Experts of a small language model: a softmax router, 6030 steps.
Below are experts of layer 2 (counted from 0) of a mixture-of-experts language model. Rows are named router (the router's row for the expert), gate (a neuron's input weights, with its number), up (a neuron's input weights, with its number), down (a neuron's output weights, with its number) and show model dimensions 0-255. Each number is 128 + 32 x the weight over its row's rms, rounded and kept within 0 to 255. Numbers have three digits each.
After each expert's rows: a language model's description of what the expert responds to; "comes before" lists some tokens at least twice as common just after its tokens as in all text. This comes from a sample of Wikipedia text that the model never trained on. Tokens count by the router's weight.

# expert 44
router:123152128060149106109085166112104082108087119129149123129157101151104131083089130135133141147145069110086157159129127173159107151081201175153147099131073109116174156184116126099116100070160141182147099107136091149140134129131136168167160149137137195121106145056106114142113097140127170169140146136159170147109125137183205214123124075166166113148161094121115051137104158156133112126118122126097178125115166152147136175176118085138168158153127141128125093180097112120167138149179105096102156115113115147124107110168094098131112119078152133190098138102075116144091104130178176126055121131098107076062195149164077127175095121170149103147080118121073178106176117120153143090101114109174137105123101135177186033127115067043120151120126132080162147148102117158120151118123166
gate5:116161122116092159138133080114154147161161130103155121131097121184179161083116198099152183101157110080152119146163178125106175129139136134139116159131185080032213084144158169162186112094151163155160171159155144132099138105084160151182130178182167175162128117093120108128135095118110166175092121171117093116151114071153140122158193092157104145153098116193136115134139141140161152107114086106103144110117112139093172151122092190181165165114137191163105149125101181145152137100128105171123161148132119099128095134063136126168099150125144163186169129098088113185157194108190138127119119126105144115123130113092116137176148125139106143131147090100181083077091102144152085148160117141060066117146092201203192129088164106106108112124130083136133128128151116083119183110103115
up5:126157090091094123067094098131188066156118132080121134134139167098067087080105112101153081139092173117071203159159135153138084048167131092078175142116107102111122112091135145081130116109140150098145165162084152149074159114171128079137129158132114160150155117119149141117147159075083074030142078118135144087152059137118125114166201104137104058141130160200104056129135145084118108141158143143096113161148093194175053133171189118149151144109132119133119150162154157150165116141107151124122156106122130117141134148136110153110110158143055139131127152124152121097111129185131112057130148157130148141137134092140123101062087139117119146124151092125071119109137180106148145091172121128148159150058172117168087166106118095112153141136107143127097103171097090048131140075123075
down5:146185129135185107123149096179133126168206099098051126138179123099145126094192140078155133095075163169160152098157123141161165164123103148115127157152136083122141116186176140129169159129172103121131126056135161149137146137124155144130121112090181115106151154153088139196120133164165110136132135156115118163094108132096128154089145081135075167132148151075119110154181062187106195067098129154177084151135116114101089120140155104101111130131119151124130159161118140171160090068108093141140124183119158086130094151103136121155219070126122136120176130123153148132071093136161120135103125176130110128102072206194160125112121131113139119090122105126182130067080146214127164148109118146071145137194175089128142166133099113104090151094083115103051097131115142171090096148169150
Description: Clause-opening conjunctions
comes before: " the", " a", " his", " an", " ", " its"

# expert 22
router:109121172134172134096142137097182096127113109130190149137169142198124138093178092090101125130095136134132053115130168155066144094177136155162122157168127095110151147150077135153135113132149105149104154097139133137140089118089122243137106165133140146225180111114124132080089102115151135144101142101119167117144169131110126145134120171167159136162105161116132162087123097133119099116141153128118172168204117179063093094102184085185071132119151128105135061150160157145130088034158176096104110087135068078118109102130176119095131145097092167111131162113123149126150162092120166089129113145155135145111119179141075081157106147073130170105137163156133080067105123141125149119146114112130150108207100141143130133094134224173069126132167099143083084144140115089091144127126187
gate1:130061114145125159135134102130123168103132101097141103130089117154156069129226156189133108163159089144115100187140120147141142147112094090122136161104104134108120127169166155140138138102133113137038126150182140139168098081113082060086107176122147141148147127109136138117173132114151118185125113146121102099073174153115122148101133133178148209129104168120126203159130055183142165134161143176106142144133066143128099166135164036088123128102160143171106177118071120139128161090144170064086176076153152106108120094132133138098106160157107123099087135156124161095145152113144165079184128118124112185098164132182061111121145103115179170143097196133126067156111138200097196148088138118159153128170090119085130164140147180128150121123140087129081102155065096129154123140147133
up1:095124174129155118209176113151084178154119083155144135133180179123086216066118144126122145144071162116122118127094051134093154087106107199125145119125117095123084093118090152174146121172173118122117173122098103148080050100174114098148136160112182093137120138135147120072111163123114111064118139095071122117090133141185097109195103138119133119126122093162194141185112131123123130099177084134146159127177106145134143071147133132161099132167164124121144132141096116144118168144123133138199140156150100156114134128190085159134117108177139066213111147118103102119163096154099155156141094168093108100125180149098183147075143195122130146156105082132113170159128155121041126110063183184121184097099174137139126140153151085110097128137155165121153179108147168119125146108112165
down1:082110114170106157150109146146070122104177181117151064143161131111078086158114109180098160168111052087169130153096111136111115141103111143109131147142206100143142090133135099079092115116110125142106123107099107063219144114155120154085133134122099143190112155107113121173182109122155167112159151188131135139135086141088135125080154101195112148128119177105119082101123094113135156125116142071138109178046174106165171155162071108079119110124151170156135146142150103090140073148078134184072113108118144112141064123126163151180159140173145176132152124233114129130103127133183113102093106135138146109162077130174138156121107131091090169090128154130175073143173101139151137192179126088111080172124135148125121075158188128142103101111154118091117096088052169108137128138110105
Description: Section headings, list breaks
comes before: "\n", "-", "|", "The", "===", "=="

# expert 19
router:154103144095116104124122162065159129093100099147121118158144099181135180140157148109149107120141089086139133086140160101092111117151111122106130123124156139110146149120093146205132164184115138090097099166105102158175096082147133157153090108144096111141145105118110126143161162136096171126083138141102189112117134071148125136110152105143139078167127147111128078110121169155172174059132141129177120180113062164141107151130133153128151182160142155165142191135156167192155190135190166102144176079139185122121162164084122127185172140118102188103182140193069180167180064061122093132105173088174118142136101176147092099113150103147125198115131120126132050116099091144159136179175105161169111139072122107140166134208167154124093095154130073112073140144104155160095126080143131
gate0:110181130132146187128137173089118097052178070137178167144170148130145167105174076109152127163093148135118116086089116100074101142149077106107093123129137103061115203131119161140133176144107099166058190120131119119159078103148122130087097092163122105181116115093080086129079162158135166131164108200145159163146111161125124142144098132104110143111138155149092102126167127171115139100131142162168104039169128141102138132154140105112151126134133122134177119163143125197155155091141208136135144132070068075105077124120116145190122116112135085174081080147164198130123141129160125109121146118188127126133143163099106100103089117097169154121149152116152124147157117151123124094116043149145143163131144110068033125038127167117099106082123109175129151107194122096092136150120157
up0:124180123091074139129131098175106103125104115130106094143142196200175209111156157133170157098115047136162097137136084145151124141127073141167140172141126105057155172109093109140125117096101062118142138192147125105093089122156165123091139115088111144152182176129112156194109096183181143196084121135158097146168106151134150152162140119219137115144121118147157058184102182166163146116098086114165109126114151186105155161108103096115073126096087137133153156157126136120120130102110095141165119108156186096079054137154161154102164135083131164141102091152115072107102095115106153108103112101121129082177151072187104135112159096145117121103130144151116131077110159167056150094171147156146167126105193092151068166093168110144105152153112112159110116097127152154179131153106133
down0:171125115136142151085100072133106095118104131149137180148153151160133178124154107170216116127106104167052119177162122124103169151107118148097098106124076115177106204085114148134134126138117157075109110197123184111140135128126168123073115157133122127115136187143136133129139163141119108137181145122054117093127106086177141124128140149166125150151144191131107118131108142145133130114165112121109166087143151090102091074095083125140121145160069082103203078145139102150126129162157145139092138129125164130103151155123132152132186156152133111152139049143132126052145088114116087144171159147192116175143170233064161075206136058103121086132128137160139160102162104179086102139138077155159122145096121107085106103088182161133136137144105154146152143094181153180112105168112043
Description: Mid-word stem pieces
comes before: " |", "ed", "ing", " of", ":", "s"

# expert 49
router:166112155164146203063130131126113126102071146125125113131131088129135119174073064179108141166120118049135161115122062165194145175068113160101155097084147135128164111182125153119192062129170174103133130067120108175137115104068124102160065152168105086127123145116091110115110117111116133118099143168174111142132133161141095152142098126089114158105174099163152090175123137078079089190132158092162189158122150126177120120133135076160187132157086156154095087151109101080138128154149112157166173165077161118073123095147078113166118047142096128150132139099081091066150127124134147148141067069087113112107197150096094115128113140176096125138061127117127140126195109106129159114147178136169135135082117118169159061155119121116172126113097117108172145128089112130128108104139153
gate5:095140175111216129125188160087187102111135125092139096124187195095119084065181135145191104149069109166168121138091123140100101101114139184141163144099079162119125133160120111134097148141173126154166158164105096072107102126159105133088143095119134137148143094117195132129153154097124155162102097132132148111092161153145112086134075144139111131054121126227140057106181154168099141065134149089193132133117124103075067092128076116092115129136139161163160126148121123167113125109128046108132130200113096129081119118159154118151114129125176092147102091125111166132165125100139133114107159113072131084126074211112136092151091160167107124159133075152111119181141103158098138128154212116112153084184109079130176176177111117145125076162122131136154150142131167102141124112171118
up5:187148129092061108115116123130165138161138104132092149156149128141098172138153146112100146129131151125082085142156121116104142174095165123059120088123141128113134098112033135179095150123173138043130080212112114064181186120104140089156073114146126096119118113109171100103117101087072139102111159151149119136155200158158117137154148172121106090094148104112155145095089097125143069120093145152115109157146122143150125158140174129103221116156134122112052131126172128163154188085120152113175068124091169122130091127137146155136142111147094085117182158224122114128140136135116111096124181098115148171116137096156153173082120174129112076083098133137102126146100128142129160122099101140145188172098053145160128175191150126170083130156146183091097171151125142133154086094062080
down5:121154134100124154148094083245055132141113142163108134142085160116080106136145141130172135111148147125142194129143123111116119128107092111149133151161090104136105179140128115131116143099155099153145138151130178033123120124066127095168128171153169097120146142102159139115146153089130161194126067144138068208135142128085126176194162169110077132108144084126153153142108101120130128101147208176205121173139194121082118148068122163145091106179102130115136152153100117206161161058157165109188130115097151119115124094107106192131133098118150141109108084153055103185091179097178114100128111102152133115155101137136174160138106136175091073122153154084157157134138188157121170082152136128110189079136127132131162118124143103160143156113170123119117131113180170135185125164105145
Description: Conjunctions and prepositions
comes before: " the", " a", " his", " B", " C", " L"

# expert 28
router:127135149155138117095155063119184079099079138092086156135117096186107160080158108147142168071072110189155089161118187101116105071129155157154159191181099076142111188118079171113106113102105069138108156079081130104130106144115141151117083163129132154133135107129135148107096070064190156151086158066133126107107109162160170132127127209178153131136165149112129121070155062164134120044164118104153126139182071118038111129105140090128099157080141121115107069116106077148146155087101123191169156098125111138136073126086107129123134173119136085114085190103112094102145120093141123043118128084159114145157144134144129118136127157128138220106128185165110125099128114120136162124180162117113103116146131171139096113145104108161106117119171131144113138135135079087091116101103135
gate1:097079160124198120074161077174156058133134162131178122103155170140139110110151154069133137137109109088132148161131141163145091098163090159121113153096135081169143168096126112149096117127092140171084117095113093090094133155100162154108165161144187224189097197087076133154102165090167051129115143125117060145132136121166158131152157140154128096103090122150150081113078106105195161113094160092142177154140111163121210106156184127108054095129116130173135172098131108139130144127094155099140119108087104119124136128098132126144127183095188145144082190127158137162096171134087156094110092122147121118104089108135072156147147143152137082135145110108187126179102075116133146129135155143144175188134237144173087132140131139073163112076118137124124096139136116124115165171158141
up1:115145082156159150156131092166125056133196129130170116130118145131103168099175132129149097131125119129143134091081164146084064104106127101096192178189112123175131092161140103118146139114074076150095148137162155102131146136208192129143204176115166103169145105112135138083122182134148144139132165191132167148115083130137102150144137100188082159120210156112083129129169100126192105115100122139165173092076076035151096163143118165124149168109075135116091147204072074118142131095112154125137083165152132121137158119118125101183147119180152128087180118073126075102149171113090098146156189120150189174162112178130061148120138190120130169161163157122116129090102156107107133115110135111134099114149173133106158108121115143124144044121139123109083098151165128130138133119107101
down1:136113124118119115118137101108064115065187159092073134065132119141085104143157119145092133119143123144122080085131144049131180151136132164185147203160170135126095145147068140117094074139098140107167145063121146088114153124134108128086138105137153102086138116139149094092088088144168103130088168099123092149081098125116187099150139114073125145135094203147127179067150142197075172104184089173091093118178184114100164124127156113115054099118091099158131062122067137124142174121157126183089157097093134133140107086152071112132114077104157109171139087110107160116158113133150110068123130174101096097117129133159161142163106124111121165140064182144143112114168077115103131135181107120094061143172095139151109172153112074131103161074148110109132143094159125108183098077102164
Description: Paragraph and section starts
comes before: "|", "-", "\n", "The", "==", "==="

# expert 15
router:136118123119129147121146057106137095167072133153053119074070099140109116130135068090140131106113139079114143104094072138103136108130147121122139168198154163141166145120075045149112134064091089098147190197119099132078083203117107171178123106116082152141117157118128196164110126130112138093177156099120153121124052156154069139167124143162151119092151194095108183137105133103129132077132136174117122116187140156134159124111167126151128130136195143123151141157155134141140090122136116140115154083171137097140063076101143112186078123164068138165126155124126174101092148116158148115141164154155104137113122140072090130105134153107148070135186100131107100147120037107079148136149170184110086110181108139139102164166110212130109094132136102101113134175172099155098107143186119
gate0:108101091124145189152139141128105121075107117177086105127095076145117097090162116090160165123165130158138145158138131103113054090114134149128172157197158136156163143057131181163140174073188093111139085154132117121170111171115170147113082130195072131137122078126063140144162159171137154109156138146143126167171142120146108124096075126184076128138101155111141120119123178154127098130090126074135121115145133182114151109102114192062148127158213163107125125164102110132146109137183172120205150126161167065138125088151125093187107119136108145132100181111142116126092124100133099092151088172164118134136106196160115083135232154101225139129121150131178108096152097062109166113159125107174110116091177138160132117122151099099125122166096108125149083135113196144138146082152115
up0:132148072103166149128122118143148104127155174120121069190144082177148110140105081141170130146093149170090210142117143080086175143133164138151113141157087064109157087127120145134101130100172147162163157122125132125104170192091050162124144091113097121049150115209145177069092170092076156125170162066084168149099086164111133106170094111162095079134100111123101169176096131136110146157155090153127089122155135115080107093163108089121144177116129095167141117114154132117158131153111085152112126122131089146079175124099130152099118166129117119076160041083087183094155148128106132085180129199090140152164162064163129084103165154097127145128141103113110120124051113122174138146136116102173140116145091122155090129169142156103130180162112067136124130126089128126133045133146162
down0:116067167126120127190095144189109124122087149192126130084105122150166162177141189100184114090130165157092130109152061151130145143106089174126195111129084073105118108065074091165194135100187128171205144136133111195176064120150149164150157118078145077155110113117126108100185172146137090182116149114195145120119078115162088115141148162145077150105108139113127151159129182090160134111180123051158169091055116129166134159135118133114107166098128144115096131137145080200166122116081149182126091138166122161123114097177133158097128143112134124115213084101133177152150142106085098223160148112087178160144103122080141150103145125086163103136116129093138115121147106121102129184154125103085119094135152168142133143155139140135132103126117122094142149145126137133105067162130144
Description: Line breaks and mid-word pieces
comes before: "|", "-", "\n", " -", "es,", "es."